Below are experts of layer 4 (counted from 0) of a mixture-of-experts language model. Rows are named router (the router's row for the expert), gate (a neuron's input weights, with its number), up (a neuron's input weights, with its number), down (a neuron's output weights, with its number) and show model dimensions 0-95. Each number is 200 + 30 x the weight over its row's rms, rounded and kept within 0 to 999.
Before each expert's rows: a language model's description of what the expert responds to; "comes after" lists some tokens at least twice as common just before its tokens as in all text. This comes from a sample of Wikipedia text that the model never trained on. Tokens count by the router's weight.

# expert 10
It responds to: Mid-word pieces, list items. Word pieces in the middle or at the end of words, often in names, plus list-item hyphens and heading markup, e.g. cast-e, Arcad-ia, Heat-s.
comes after: "\n", ")\n", " |\n", ".\n", "ad", " |\n\n"
router,176,233,209,170,226,178,169,183,194,173,188,229,171,209,201,177,221,212,256,188,201,252,137,207,157,210,240,278,220,285,209,187,203,237,197,217,202,223,198,184,214,214,133,186,235,199,179,215,164,147,163,196,207,171,231,184,237,219,163,230,177,231,200,217,233,228,195,239,217,196,187,204,228,135,192,215,207,267,167,149,218,190,249,222,187,192,160,232,228,203,216,201,230,215,226,133
gate4,223,225,202,225,184,227,199,247,200,180,164,202,213,190,266,227,202,214,213,216,204,190,174,203,187,180,216,212,187,191,202,215,170,197,218,261,201,161,235,232,206,195,194,206,212,229,171,177,206,241,180,185,198,229,159,198,207,154,196,193,148,200,244,218,196,236,215,279,154,205,217,228,218,190,228,173,207,162,198,195,210,202,204,242,155,151,265,238,156,170,241,164,227,221,205,191
up4,194,231,165,240,189,247,159,199,218,192,143,202,180,154,220,202,205,212,177,206,226,190,161,205,199,172,137,167,270,192,184,164,201,227,228,244,179,227,244,211,249,187,181,217,235,181,206,183,196,200,198,181,210,228,208,212,196,187,214,185,182,174,197,220,216,205,144,204,180,201,193,250,255,181,218,240,217,200,250,207,190,192,205,201,164,142,281,220,169,225,231,182,230,228,188,194
down4,165,213,234,168,177,185,224,260,179,238,202,221,235,213,163,240,255,257,148,175,190,224,254,224,220,204,166,213,168,214,205,190,229,163,166,173,144,188,203,160,133,212,190,142,192,253,142,180,168,219,191,205,218,134,171,160,176,219,224,179,173,188,180,158,170,194,235,198,216,202,171,239,190,181,170,209,169,197,192,199,182,177,229,217,206,212,159,234,216,173,161,218,134,209,214,226
gate5,218,182,255,225,169,170,149,170,189,197,239,169,243,278,180,245,185,198,211,232,146,212,218,257,217,169,210,229,218,156,258,182,247,203,216,187,190,208,217,204,197,199,180,158,207,257,175,214,196,174,237,200,166,232,227,206,201,219,162,187,167,300,149,134,242,227,173,204,181,170,180,180,191,204,214,247,193,189,210,196,194,186,286,194,213,188,173,186,251,171,215,214,293,208,158,163
up5,218,188,216,239,191,190,188,165,174,226,206,214,223,242,192,223,187,173,189,187,106,184,216,257,181,158,218,241,232,199,243,204,248,225,252,188,165,174,219,210,210,213,179,158,180,236,187,202,165,174,257,196,174,229,236,216,211,226,141,206,190,267,160,137,256,214,176,214,184,197,149,199,185,203,221,260,181,212,195,246,223,198,235,187,209,230,167,166,234,175,213,231,239,196,164,191
down5,184,158,193,188,226,177,219,223,189,234,246,202,155,218,186,200,242,189,175,174,221,191,163,230,251,195,211,178,204,198,133,187,164,168,218,184,209,155,199,192,153,224,147,284,90,225,182,212,193,220,118,171,220,207,239,175,222,158,180,150,147,190,212,215,222,201,158,211,168,262,159,176,222,154,189,257,210,209,223,200,173,171,197,186,196,258,187,179,197,179,185,125,221,219,230,184
gate6,228,234,151,157,309,229,158,229,206,265,181,217,202,175,236,226,198,233,164,177,193,208,198,246,164,190,204,238,235,234,245,227,213,171,195,154,192,188,226,185,177,192,190,213,196,242,185,159,185,229,182,157,206,227,176,113,199,207,181,206,150,200,199,201,157,274,172,188,194,234,174,209,261,159,192,174,174,220,152,192,212,197,206,167,227,179,193,187,195,181,148,190,170,198,199,191
up6,242,239,224,250,194,178,205,217,224,202,226,210,219,260,216,190,221,196,202,143,148,215,269,190,243,227,209,193,204,175,188,220,149,219,198,213,147,169,176,211,218,230,226,220,145,266,185,177,173,144,164,175,162,148,225,185,218,160,198,209,222,183,201,171,226,158,221,201,163,174,269,179,157,222,133,224,195,217,249,233,178,214,141,244,187,214,200,211,196,198,206,235,203,169,223,174
down6,210,229,172,175,234,224,228,163,212,151,205,183,183,182,275,169,227,200,256,207,243,172,172,232,171,224,185,221,191,242,203,217,202,231,152,232,198,190,231,209,234,188,191,215,211,179,236,196,218,168,270,130,234,189,172,190,221,202,257,235,182,186,190,185,216,186,229,246,195,217,246,218,238,204,236,178,174,201,176,279,119,249,220,217,183,203,167,226,197,201,199,235,240,244,234,195
gate7,230,157,222,255,204,254,214,246,202,242,150,186,242,263,172,138,166,195,206,220,211,138,203,195,207,233,252,235,251,204,201,243,156,208,212,194,191,156,205,195,197,228,235,215,174,193,169,192,197,224,184,216,175,212,186,133,224,230,200,213,148,196,168,226,220,197,153,178,227,249,206,195,215,213,170,238,188,202,217,175,194,203,181,182,213,244,195,221,170,153,227,128,186,163,208,171
up7,243,175,234,188,203,202,184,251,264,207,156,133,243,212,186,200,166,193,220,163,193,228,198,178,172,269,233,222,212,186,210,205,183,181,159,187,169,179,197,218,199,208,238,195,192,213,162,200,174,202,165,174,188,246,173,182,227,217,193,160,134,201,179,233,204,236,166,202,187,253,159,249,173,202,195,198,199,228,223,175,190,222,221,227,198,266,236,231,137,146,232,129,232,214,215,128
down7,201,188,195,196,166,221,212,208,213,207,154,213,173,201,243,202,231,198,206,141,137,240,289,204,228,199,197,157,207,184,165,229,186,242,243,219,199,254,178,218,219,167,202,217,196,176,205,253,201,188,164,193,227,198,216,216,164,196,184,185,252,179,204,222,177,175,213,177,178,141,218,219,213,225,186,218,251,250,187,264,182,166,211,185,227,145,195,186,121,266,235,229,194,260,213,228
gate8,163,186,211,172,200,187,237,184,235,224,166,143,221,190,186,198,185,204,236,219,224,234,184,172,209,193,178,201,238,237,228,188,228,231,240,168,207,183,152,225,208,203,179,191,221,205,255,223,195,208,173,177,267,215,152,212,175,203,228,204,175,188,212,148,208,215,201,180,256,165,238,247,184,160,193,175,184,227,156,229,179,188,267,217,232,117,207,231,197,211,188,193,166,252,209,169
up8,216,215,206,236,222,218,228,142,179,179,171,223,185,192,197,256,200,153,193,203,232,177,191,234,230,188,181,190,172,224,173,199,190,210,227,136,196,225,188,200,206,232,192,172,211,175,243,142,257,217,222,193,203,149,201,146,213,159,275,195,200,200,231,205,216,203,152,208,198,207,169,225,247,226,218,172,211,242,84,240,193,231,211,234,242,188,227,187,227,121,162,220,178,227,216,228
down8,220,145,194,191,179,193,182,234,189,165,218,191,203,218,220,184,212,203,162,249,236,200,201,178,176,254,192,154,263,184,204,194,204,197,175,269,223,254,199,157,207,205,199,199,184,247,110,185,129,174,164,154,171,182,129,214,168,212,211,214,217,163,233,169,200,176,184,198,178,169,179,176,237,191,202,206,235,201,219,200,242,209,197,202,223,176,232,190,223,161,166,260,212,245,193,178
gate9,211,134,147,212,173,182,221,186,196,182,209,173,179,203,245,191,195,186,228,246,173,178,161,143,230,240,156,212,258,239,209,184,236,188,196,170,156,240,200,189,179,210,169,214,178,210,176,237,173,175,196,201,198,234,186,206,222,215,292,220,197,200,234,172,204,194,253,234,225,234,169,200,189,177,198,205,186,158,223,178,224,172,154,204,207,191,169,229,210,115,181,165,230,154,207,177
up9,124,253,249,177,206,271,175,214,204,234,168,218,224,226,208,186,167,198,192,183,196,181,212,204,154,159,222,191,179,182,182,204,208,225,244,181,178,189,180,232,162,169,186,205,164,220,211,206,175,240,194,164,249,237,268,167,215,195,246,177,198,158,185,176,223,204,158,160,220,184,218,160,235,211,233,233,245,200,171,202,198,229,180,183,189,188,143,175,219,232,131,169,196,184,212,191
down9,186,193,180,215,262,205,172,229,186,247,187,237,166,184,185,150,197,195,190,136,211,177,167,193,168,203,156,212,246,145,209,210,246,249,211,183,190,227,183,128,225,147,227,265,243,189,175,193,166,261,167,195,217,115,197,207,178,168,163,227,199,234,177,197,200,226,219,166,261,164,219,164,160,225,167,177,156,234,221,216,210,185,244,213,239,230,226,180,204,215,220,213,262,188,179,197
gate10,197,193,219,195,246,210,186,230,208,211,212,206,163,198,237,209,217,191,157,148,196,181,206,159,252,164,214,222,173,199,227,190,236,179,229,259,243,239,259,198,244,123,221,193,209,246,149,141,160,258,222,180,209,157,170,237,187,223,136,180,222,213,174,191,171,285,187,170,207,171,207,230,228,204,200,179,138,185,133,171,221,169,194,237,184,203,170,181,210,145,179,220,222,193,221,197
up10,188,160,204,160,186,236,153,192,204,193,131,210,205,215,221,184,189,186,137,183,216,223,144,182,231,156,220,213,125,212,211,191,190,201,180,220,239,290,208,196,211,142,176,224,234,203,195,143,202,218,222,204,230,196,196,228,144,237,186,207,206,160,244,223,189,238,175,174,197,183,217,233,248,224,230,204,171,201,156,219,225,142,234,224,192,180,165,184,285,201,209,223,133,243,215,182
down10,224,159,200,251,209,198,172,249,260,212,178,214,202,206,192,188,165,194,160,240,245,206,218,233,192,174,188,244,174,197,109,177,177,221,239,226,232,205,175,157,164,199,158,228,276,239,230,166,248,191,174,235,215,204,240,206,225,198,196,193,219,243,209,212,223,214,194,165,210,164,177,190,203,143,149,169,196,201,221,232,201,185,196,196,200,185,262,214,172,203,222,207,214,136,149,175

# expert 51
It responds to: Leading digits of dates. First digit 1 or 2 of day numbers and years, as in on 15 July, 2017, 1949, plus a few capitalized words like New, Dr.
comes after: " ", " (", "–", "-", "/", "S"
router,193,228,196,177,242,189,198,201,166,186,223,167,180,240,204,179,264,186,229,189,171,243,146,189,219,194,199,278,207,278,201,238,166,261,193,232,194,234,183,140,227,141,144,130,193,220,226,199,164,171,179,201,149,137,230,170,207,173,197,222,189,253,202,224,205,191,156,211,161,221,172,219,206,203,167,255,194,239,194,163,184,163,222,219,241,163,157,226,206,177,180,212,208,253,173,194
gate1,175,233,229,242,256,137,213,220,181,200,191,205,205,179,187,183,234,202,266,174,175,210,207,174,205,185,152,195,198,187,246,214,221,229,185,196,210,186,169,176,214,138,170,221,178,192,213,214,148,187,153,195,178,213,178,163,178,177,232,214,219,206,188,218,169,249,155,181,210,229,253,233,185,156,153,212,137,234,216,191,152,140,189,210,176,219,202,199,150,170,178,190,239,228,164,177
up1,183,225,174,178,208,196,174,154,216,189,195,206,237,210,248,212,150,209,145,245,221,171,205,230,185,163,229,191,195,223,240,206,214,192,204,230,184,194,181,198,175,174,259,252,171,205,177,208,186,209,211,195,266,206,186,200,142,210,202,192,228,137,304,176,170,219,204,181,206,234,225,122,222,184,219,192,193,191,183,220,170,244,186,193,267,187,178,195,205,140,226,222,244,178,238,189
down1,165,165,181,162,182,182,148,226,190,231,194,158,194,220,163,221,201,212,210,177,161,181,210,195,201,176,244,226,169,243,130,221,176,210,215,174,175,255,178,120,197,268,173,218,166,189,182,194,221,196,231,215,209,232,176,209,232,226,205,156,225,172,226,172,187,214,204,148,161,183,163,207,206,180,231,203,188,205,220,283,217,174,235,188,170,225,213,208,212,205,139,206,193,216,149,231
gate2,224,195,185,225,188,178,205,229,227,161,192,175,162,257,197,180,207,163,175,214,155,218,203,176,151,187,198,260,177,182,155,175,233,202,185,220,209,206,168,187,186,245,176,207,202,177,148,214,183,164,250,202,229,218,145,172,206,204,215,149,135,206,202,221,158,176,171,205,200,236,166,291,215,199,186,221,148,202,212,181,218,158,232,180,215,221,207,190,186,200,218,214,206,210,196,172
up2,227,209,194,242,232,186,231,180,219,191,164,200,247,159,212,186,215,194,221,150,143,200,216,272,256,166,158,198,191,207,185,267,137,258,193,166,189,208,202,198,170,185,171,193,198,208,213,174,167,225,197,134,181,256,231,206,185,163,204,205,214,183,108,245,214,191,230,215,175,241,227,152,219,130,177,196,248,209,258,125,255,231,231,216,165,200,181,241,205,214,214,190,182,195,196,174
down2,137,199,222,166,143,239,235,193,241,206,149,180,193,210,207,239,205,197,235,196,171,206,181,219,176,189,218,214,200,207,229,208,205,195,199,217,191,197,178,270,186,222,139,165,252,175,193,190,254,198,254,238,178,162,207,215,168,196,177,240,235,204,201,175,167,210,191,196,211,203,286,179,183,162,240,167,166,194,191,198,172,221,194,173,213,168,249,193,251,265,245,188,170,190,192,239
gate3,218,203,187,159,231,128,186,209,188,162,200,208,228,202,155,190,211,174,189,155,224,214,211,208,195,132,148,197,203,277,230,201,247,236,202,236,168,224,182,221,221,153,204,163,224,190,180,204,248,130,147,164,173,176,188,193,143,159,159,190,219,187,212,160,191,204,204,214,197,181,152,211,223,251,236,164,229,167,201,195,188,213,209,186,241,145,157,173,239,202,181,223,201,228,237,243
up3,251,194,218,135,252,187,203,228,200,179,201,200,221,237,182,151,223,162,209,171,206,227,180,212,202,214,130,171,192,211,261,215,250,223,133,257,216,220,180,217,213,157,219,175,176,165,152,179,208,217,176,162,160,166,182,240,168,179,200,186,207,184,214,162,154,231,171,182,237,169,208,189,204,226,238,172,141,157,191,193,166,215,255,202,206,132,186,207,224,176,153,206,200,261,199,243
down3,186,181,216,181,214,177,215,164,198,146,240,239,170,175,187,184,219,194,216,229,227,188,153,201,222,227,118,148,181,154,202,200,195,247,236,210,124,187,190,229,222,179,174,204,206,128,216,224,208,193,198,187,231,217,254,249,202,199,208,181,127,207,178,224,155,164,196,227,154,195,226,135,186,145,173,213,235,151,260,239,141,173,191,226,159,196,253,244,204,216,196,174,222,222,219,224
gate4,183,136,198,273,249,174,198,173,174,237,190,148,203,197,191,193,138,195,189,204,144,223,182,241,223,211,230,192,203,153,186,167,205,221,243,209,223,186,203,201,180,155,205,151,207,215,244,168,115,194,184,177,196,195,146,163,226,195,203,170,200,208,188,205,192,234,203,230,264,259,201,168,197,266,210,208,184,180,214,146,193,228,228,208,191,233,199,171,204,179,196,223,220,226,135,161
up4,199,224,186,203,204,213,231,220,241,141,224,202,211,207,202,172,190,218,228,183,228,193,173,233,220,195,172,159,213,229,169,260,153,251,217,194,160,187,177,211,168,206,162,253,174,233,191,221,152,197,194,206,253,265,216,195,237,190,186,200,216,185,194,178,185,210,188,193,219,177,153,213,228,233,231,251,168,246,172,167,223,206,208,176,141,140,191,243,230,231,197,187,235,125,219,200
down4,157,184,187,211,165,250,236,177,147,151,204,217,205,208,201,236,257,198,166,168,230,183,213,222,196,213,225,255,213,243,201,209,180,261,159,181,171,185,188,144,174,226,220,199,207,216,253,228,199,204,220,252,208,146,203,175,220,211,234,159,195,199,165,184,163,190,203,229,207,208,200,182,156,185,227,157,205,174,244,199,161,247,175,196,204,145,162,182,200,171,247,214,192,158,221,147
gate5,158,165,164,252,186,212,198,203,169,188,224,188,192,237,199,197,262,214,192,231,163,199,187,180,273,183,176,171,269,163,219,204,175,210,258,193,202,214,227,181,170,173,195,200,197,210,208,173,199,224,200,205,246,237,166,187,242,220,219,216,192,192,149,161,228,248,237,211,169,244,170,256,207,227,152,227,138,244,191,186,179,230,178,197,170,207,197,178,208,245,225,216,185,191,184,164
up5,206,203,189,223,204,238,195,231,183,183,245,242,193,176,261,226,205,264,178,183,228,206,251,275,195,178,158,158,196,157,177,198,222,167,207,182,158,178,170,185,187,183,190,197,233,241,194,200,208,168,199,191,263,212,203,196,213,180,255,171,171,190,234,248,210,181,152,231,196,172,173,174,257,174,182,144,235,204,218,207,271,189,217,205,143,259,213,212,192,213,229,171,202,215,173,231
down5,188,169,239,199,134,231,194,211,211,230,248,157,211,202,208,154,228,152,208,224,157,272,197,204,236,216,220,156,200,188,170,177,208,213,253,207,205,209,225,206,165,156,215,244,163,247,179,201,196,205,179,171,248,209,225,226,173,202,215,214,164,242,193,168,205,208,202,256,167,204,226,169,161,200,182,216,245,205,197,178,123,201,214,220,190,215,218,186,268,210,230,170,195,194,253,140
gate6,213,222,156,230,162,154,178,221,220,212,206,192,186,182,204,186,249,216,202,191,171,238,215,203,189,134,192,179,194,228,138,167,195,154,206,191,211,282,244,215,195,189,227,182,227,243,163,160,261,286,154,148,149,220,207,187,210,210,223,192,221,214,171,204,202,187,220,195,187,239,192,244,178,183,197,171,224,210,216,234,209,244,173,190,188,211,177,187,188,187,222,204,175,212,157,139
up6,226,219,279,169,171,223,278,140,223,181,166,193,146,199,193,204,145,159,180,123,193,222,198,186,222,154,248,194,213,254,225,228,185,133,181,154,175,180,190,196,197,209,188,197,187,192,200,250,220,126,149,236,303,208,196,197,221,197,205,228,201,192,250,217,211,236,185,204,146,172,175,181,176,206,169,242,229,217,188,213,202,138,197,170,214,179,187,194,178,227,192,190,200,185,260,210
down6,206,207,192,204,179,199,227,175,166,172,231,216,241,224,182,227,206,180,175,201,209,191,205,165,203,201,181,177,232,241,173,224,187,205,188,237,214,188,128,184,187,198,167,240,200,206,187,207,190,182,259,137,242,207,253,265,177,216,252,151,188,181,140,245,166,209,173,224,114,171,216,184,186,128,173,220,242,194,206,186,202,245,163,224,205,169,170,170,197,221,184,199,222,230,170,160
gate7,206,194,225,223,190,184,212,181,176,165,189,169,239,247,258,201,223,208,170,179,184,176,223,206,246,177,204,228,205,199,182,166,219,239,184,257,173,178,226,198,163,194,254,188,195,218,175,198,209,225,209,206,177,179,205,159,217,186,217,226,131,222,165,246,194,202,174,255,202,210,162,192,226,184,130,206,226,204,224,185,213,191,213,240,225,268,184,181,222,148,259,184,202,140,230,126
up7,215,197,203,186,191,194,228,210,198,168,193,158,224,240,241,180,226,162,197,133,170,179,195,210,256,209,215,254,218,190,154,173,209,240,185,251,200,184,218,200,148,151,267,198,232,236,138,217,190,239,184,193,142,144,193,173,236,191,231,215,145,202,205,219,155,212,171,212,227,217,192,200,178,216,198,207,198,212,224,189,187,166,211,251,207,229,176,205,224,158,275,185,209,164,243,161
down7,179,178,175,148,249,210,226,212,196,208,187,243,152,226,238,172,208,202,240,194,168,273,195,210,188,223,171,206,157,176,169,217,157,253,193,187,193,235,154,168,161,240,190,207,226,209,156,182,170,178,242,177,193,203,250,198,190,241,189,182,264,139,234,183,176,228,201,181,133,190,191,172,161,229,256,190,218,269,189,265,242,161,197,242,193,200,236,214,184,213,201,253,185,204,228,223

# expert 46
It responds to: Table separators, word starts. Pipes, spaces and brackets in election and results tables, and the opening pieces of words such as App-earance, imp, disp, exp.
comes after: " |", "-", "|", ":", " Total", ")"
router,189,192,197,159,217,193,186,187,145,211,243,180,242,225,255,173,200,188,228,234,198,233,161,198,200,199,228,241,213,233,206,186,209,231,217,221,162,201,185,128,221,185,171,163,168,209,210,227,156,214,182,190,193,175,207,159,197,168,187,261,159,237,200,225,266,209,189,193,151,219,200,245,231,169,146,211,195,250,180,171,214,140,205,203,206,162,196,206,197,216,181,262,191,208,161,129
gate1,144,267,195,201,194,206,173,221,200,243,226,208,255,177,318,237,146,229,185,162,193,194,235,181,277,190,241,145,191,192,207,189,206,162,233,184,223,182,215,162,235,184,207,215,207,158,149,200,197,214,169,210,190,243,199,238,196,190,253,208,168,192,216,158,240,156,226,175,223,222,143,211,253,197,196,222,221,238,201,193,195,219,206,152,249,270,228,182,240,233,193,142,161,176,185,202
up1,237,213,247,176,196,203,161,165,202,159,178,188,156,202,228,181,192,209,163,209,188,212,214,210,193,185,166,189,192,223,195,181,207,147,182,182,212,231,151,203,248,214,191,278,273,212,202,227,251,195,185,239,151,187,189,222,236,238,248,192,158,206,238,195,157,248,160,230,209,172,236,186,248,139,174,213,259,145,167,177,226,211,189,142,201,224,156,250,229,190,186,183,227,183,191,216
down1,187,167,239,229,185,130,195,200,152,210,196,170,232,226,215,161,214,214,228,176,202,205,251,210,221,237,234,190,151,160,225,219,214,132,231,168,193,236,181,199,180,233,167,228,193,252,200,144,182,221,223,221,200,204,216,158,150,255,189,144,203,193,225,163,202,186,234,192,185,187,219,186,199,225,190,219,193,177,246,257,246,232,242,212,214,197,127,241,195,149,180,230,223,223,158,178
gate2,245,181,220,185,204,185,218,174,160,208,160,179,249,198,160,242,260,200,229,218,201,143,278,172,177,197,193,230,219,146,193,189,194,213,271,181,180,219,225,190,200,207,183,202,192,226,273,186,158,199,207,252,214,203,164,187,216,193,195,184,145,230,172,163,154,215,215,181,167,209,159,191,203,186,168,174,182,200,248,242,190,178,171,136,159,166,215,190,199,188,153,205,185,239,168,189
up2,272,194,222,202,207,208,163,149,198,183,152,231,189,191,203,179,246,171,216,189,192,174,222,235,181,200,160,223,156,228,209,153,184,173,181,197,251,170,264,209,175,215,176,239,167,212,216,249,181,223,192,163,143,222,158,166,185,176,217,215,185,186,211,232,178,161,191,216,211,223,196,198,189,146,235,200,279,219,230,188,181,196,209,212,152,219,189,228,186,210,130,213,207,153,198,172
down2,174,113,206,212,172,209,204,172,179,145,203,194,153,212,161,218,168,178,247,197,202,205,175,197,181,192,213,179,259,197,249,164,190,172,200,206,206,225,149,260,166,205,159,191,192,158,227,175,184,174,192,216,252,209,171,241,182,185,206,184,233,176,217,234,194,226,161,165,202,209,261,207,163,196,213,158,197,166,177,201,200,229,199,209,223,217,251,166,281,216,201,261,174,182,186,255
gate3,203,236,148,159,163,142,172,228,212,226,253,202,180,186,209,226,204,187,215,209,235,231,225,198,234,214,167,213,200,237,158,261,189,179,181,173,197,244,182,164,222,153,192,183,260,197,240,171,227,214,221,152,179,183,175,215,180,168,191,177,225,182,202,188,174,224,222,174,249,134,218,197,149,218,196,255,222,241,180,214,154,193,203,173,221,243,238,180,225,218,210,241,176,198,204,207
up3,215,203,170,125,168,150,156,223,207,249,208,229,170,173,225,225,199,198,183,221,214,207,238,151,223,216,178,196,247,240,122,233,192,190,210,170,161,191,202,202,181,177,229,192,223,240,202,147,184,231,203,148,230,204,162,230,210,245,224,195,228,169,230,155,219,256,271,139,269,151,236,193,162,230,159,229,140,240,176,183,184,236,157,198,160,149,271,174,163,192,208,240,189,215,164,179
down3,189,170,209,192,208,181,158,177,159,197,168,212,201,122,157,228,164,166,240,240,193,148,256,230,189,218,154,146,194,172,187,218,159,225,217,190,171,184,209,236,224,222,191,284,194,167,162,175,186,204,204,195,267,245,209,264,235,206,194,181,203,248,198,256,182,135,209,214,133,239,215,163,197,217,186,165,193,187,221,228,229,212,229,181,205,176,211,201,171,202,231,181,175,147,241,184
gate4,175,239,225,214,158,190,150,199,168,237,252,205,250,190,283,158,186,192,224,223,200,200,201,201,205,231,218,154,244,214,173,226,196,228,163,215,225,124,196,168,202,188,178,223,190,249,189,177,195,210,192,142,215,230,188,204,167,189,249,193,228,203,218,222,191,189,213,249,194,232,181,185,213,136,187,191,200,202,196,188,247,177,195,248,185,235,265,194,151,167,156,204,222,181,164,194
up4,193,202,203,214,203,194,202,156,218,184,248,160,218,126,176,161,193,168,222,189,199,244,186,184,223,228,163,220,247,226,181,184,127,223,216,218,215,215,208,222,191,170,221,216,209,217,193,195,241,235,207,180,223,214,198,246,169,188,196,183,201,163,209,219,166,193,204,243,211,159,179,171,203,167,230,192,216,185,202,185,234,209,234,242,178,237,271,211,188,158,159,223,190,150,184,257
down4,198,196,197,193,174,159,237,193,151,190,227,266,259,212,203,261,243,229,178,178,201,186,193,198,212,196,193,211,172,170,143,257,153,183,171,161,197,128,184,155,188,236,202,194,213,206,180,233,160,225,206,198,235,202,186,177,186,174,202,142,190,178,213,204,173,233,204,250,225,235,203,138,157,237,166,172,169,207,182,189,222,144,193,271,200,161,190,192,193,194,270,192,160,256,237,162
gate5,196,232,155,218,161,206,188,230,234,176,211,220,227,216,200,199,168,205,254,184,221,214,202,202,210,132,226,204,217,245,241,252,227,202,265,167,202,173,185,204,196,223,213,218,152,203,192,226,222,237,204,212,195,233,200,238,212,202,192,193,184,223,180,168,191,167,181,174,204,166,232,186,178,181,183,212,158,206,154,184,219,149,170,213,152,138,197,176,203,187,209,220,136,178,237,189
up5,161,231,225,221,208,225,158,197,191,194,251,227,242,219,204,199,169,193,201,133,218,202,222,213,226,236,155,257,151,229,200,206,193,282,210,198,217,174,192,203,190,206,181,192,237,233,200,196,151,159,236,191,233,220,196,188,195,203,187,164,207,165,240,206,202,196,126,197,223,138,177,187,197,200,172,205,235,149,214,179,207,203,210,211,204,239,203,212,217,227,217,242,177,234,222,187
down5,186,163,214,170,179,214,186,222,183,215,223,234,187,151,185,183,228,269,188,212,158,228,161,169,241,214,181,175,186,179,205,191,234,164,204,171,165,188,167,169,182,246,190,217,173,202,236,164,225,208,228,210,191,200,214,188,210,220,176,172,164,237,212,229,240,297,194,144,145,234,205,154,168,207,249,204,178,164,124,184,189,199,227,131,181,228,189,212,186,165,265,180,139,179,212,226
gate6,223,193,241,184,203,214,215,177,201,193,202,155,219,200,213,195,217,208,238,227,200,201,244,199,194,198,176,144,237,203,192,186,180,133,229,186,179,137,240,193,190,164,216,156,196,196,168,217,216,235,175,206,211,203,189,185,199,195,203,223,181,246,144,171,186,202,205,198,227,238,201,172,223,196,172,218,227,234,185,253,226,246,161,190,244,206,214,227,172,207,203,184,228,233,219,150
up6,165,197,198,196,219,180,165,187,160,193,244,188,189,177,234,218,206,187,170,177,159,196,203,231,165,229,176,182,209,120,211,190,217,167,212,200,224,184,228,200,229,189,211,161,187,268,277,190,204,147,230,211,162,189,207,165,213,217,202,165,280,168,234,208,192,233,179,272,202,193,239,203,239,153,181,191,191,152,195,190,182,187,211,203,214,242,194,191,159,191,191,204,221,159,156,173
down6,259,166,233,204,191,203,215,206,187,161,202,226,231,167,199,171,206,246,257,226,203,192,233,237,197,166,249,194,165,230,196,233,171,242,193,203,169,216,144,207,253,131,178,179,216,213,230,169,205,184,262,210,204,234,179,177,246,212,258,219,221,224,182,202,190,207,208,242,178,181,177,219,208,172,153,194,221,159,184,245,148,208,189,216,191,196,193,175,231,234,211,286,231,223,238,226
gate7,118,213,210,178,198,189,181,185,233,192,175,185,224,218,165,189,172,226,182,207,207,186,192,181,176,149,266,197,227,159,236,174,237,181,211,205,186,209,216,195,214,209,188,166,235,225,174,151,208,221,217,198,180,198,242,205,190,198,156,228,119,191,192,180,199,246,158,231,167,181,201,208,212,173,192,202,182,234,113,191,170,186,177,191,232,214,186,207,188,185,204,183,218,149,222,170
up7,145,182,208,210,212,232,212,152,212,183,155,223,231,257,180,171,201,166,220,196,193,169,175,220,217,190,181,194,199,159,267,150,224,183,238,227,165,216,204,195,231,233,195,228,220,224,186,146,182,200,182,220,177,220,232,193,198,171,156,207,155,194,207,171,211,240,200,175,158,200,245,227,244,161,179,170,192,174,162,174,196,184,186,183,202,219,190,218,205,162,217,180,191,151,208,151
down7,244,181,199,170,189,216,186,215,193,157,161,206,183,159,229,189,241,145,197,182,177,195,248,231,219,208,166,183,169,228,147,201,159,232,209,200,215,230,232,223,228,207,230,222,197,181,227,211,181,175,179,194,172,188,236,213,173,199,194,182,243,175,240,200,171,186,243,173,161,188,195,191,200,202,219,203,226,188,180,277,204,194,231,209,205,132,166,211,180,247,222,297,215,220,191,218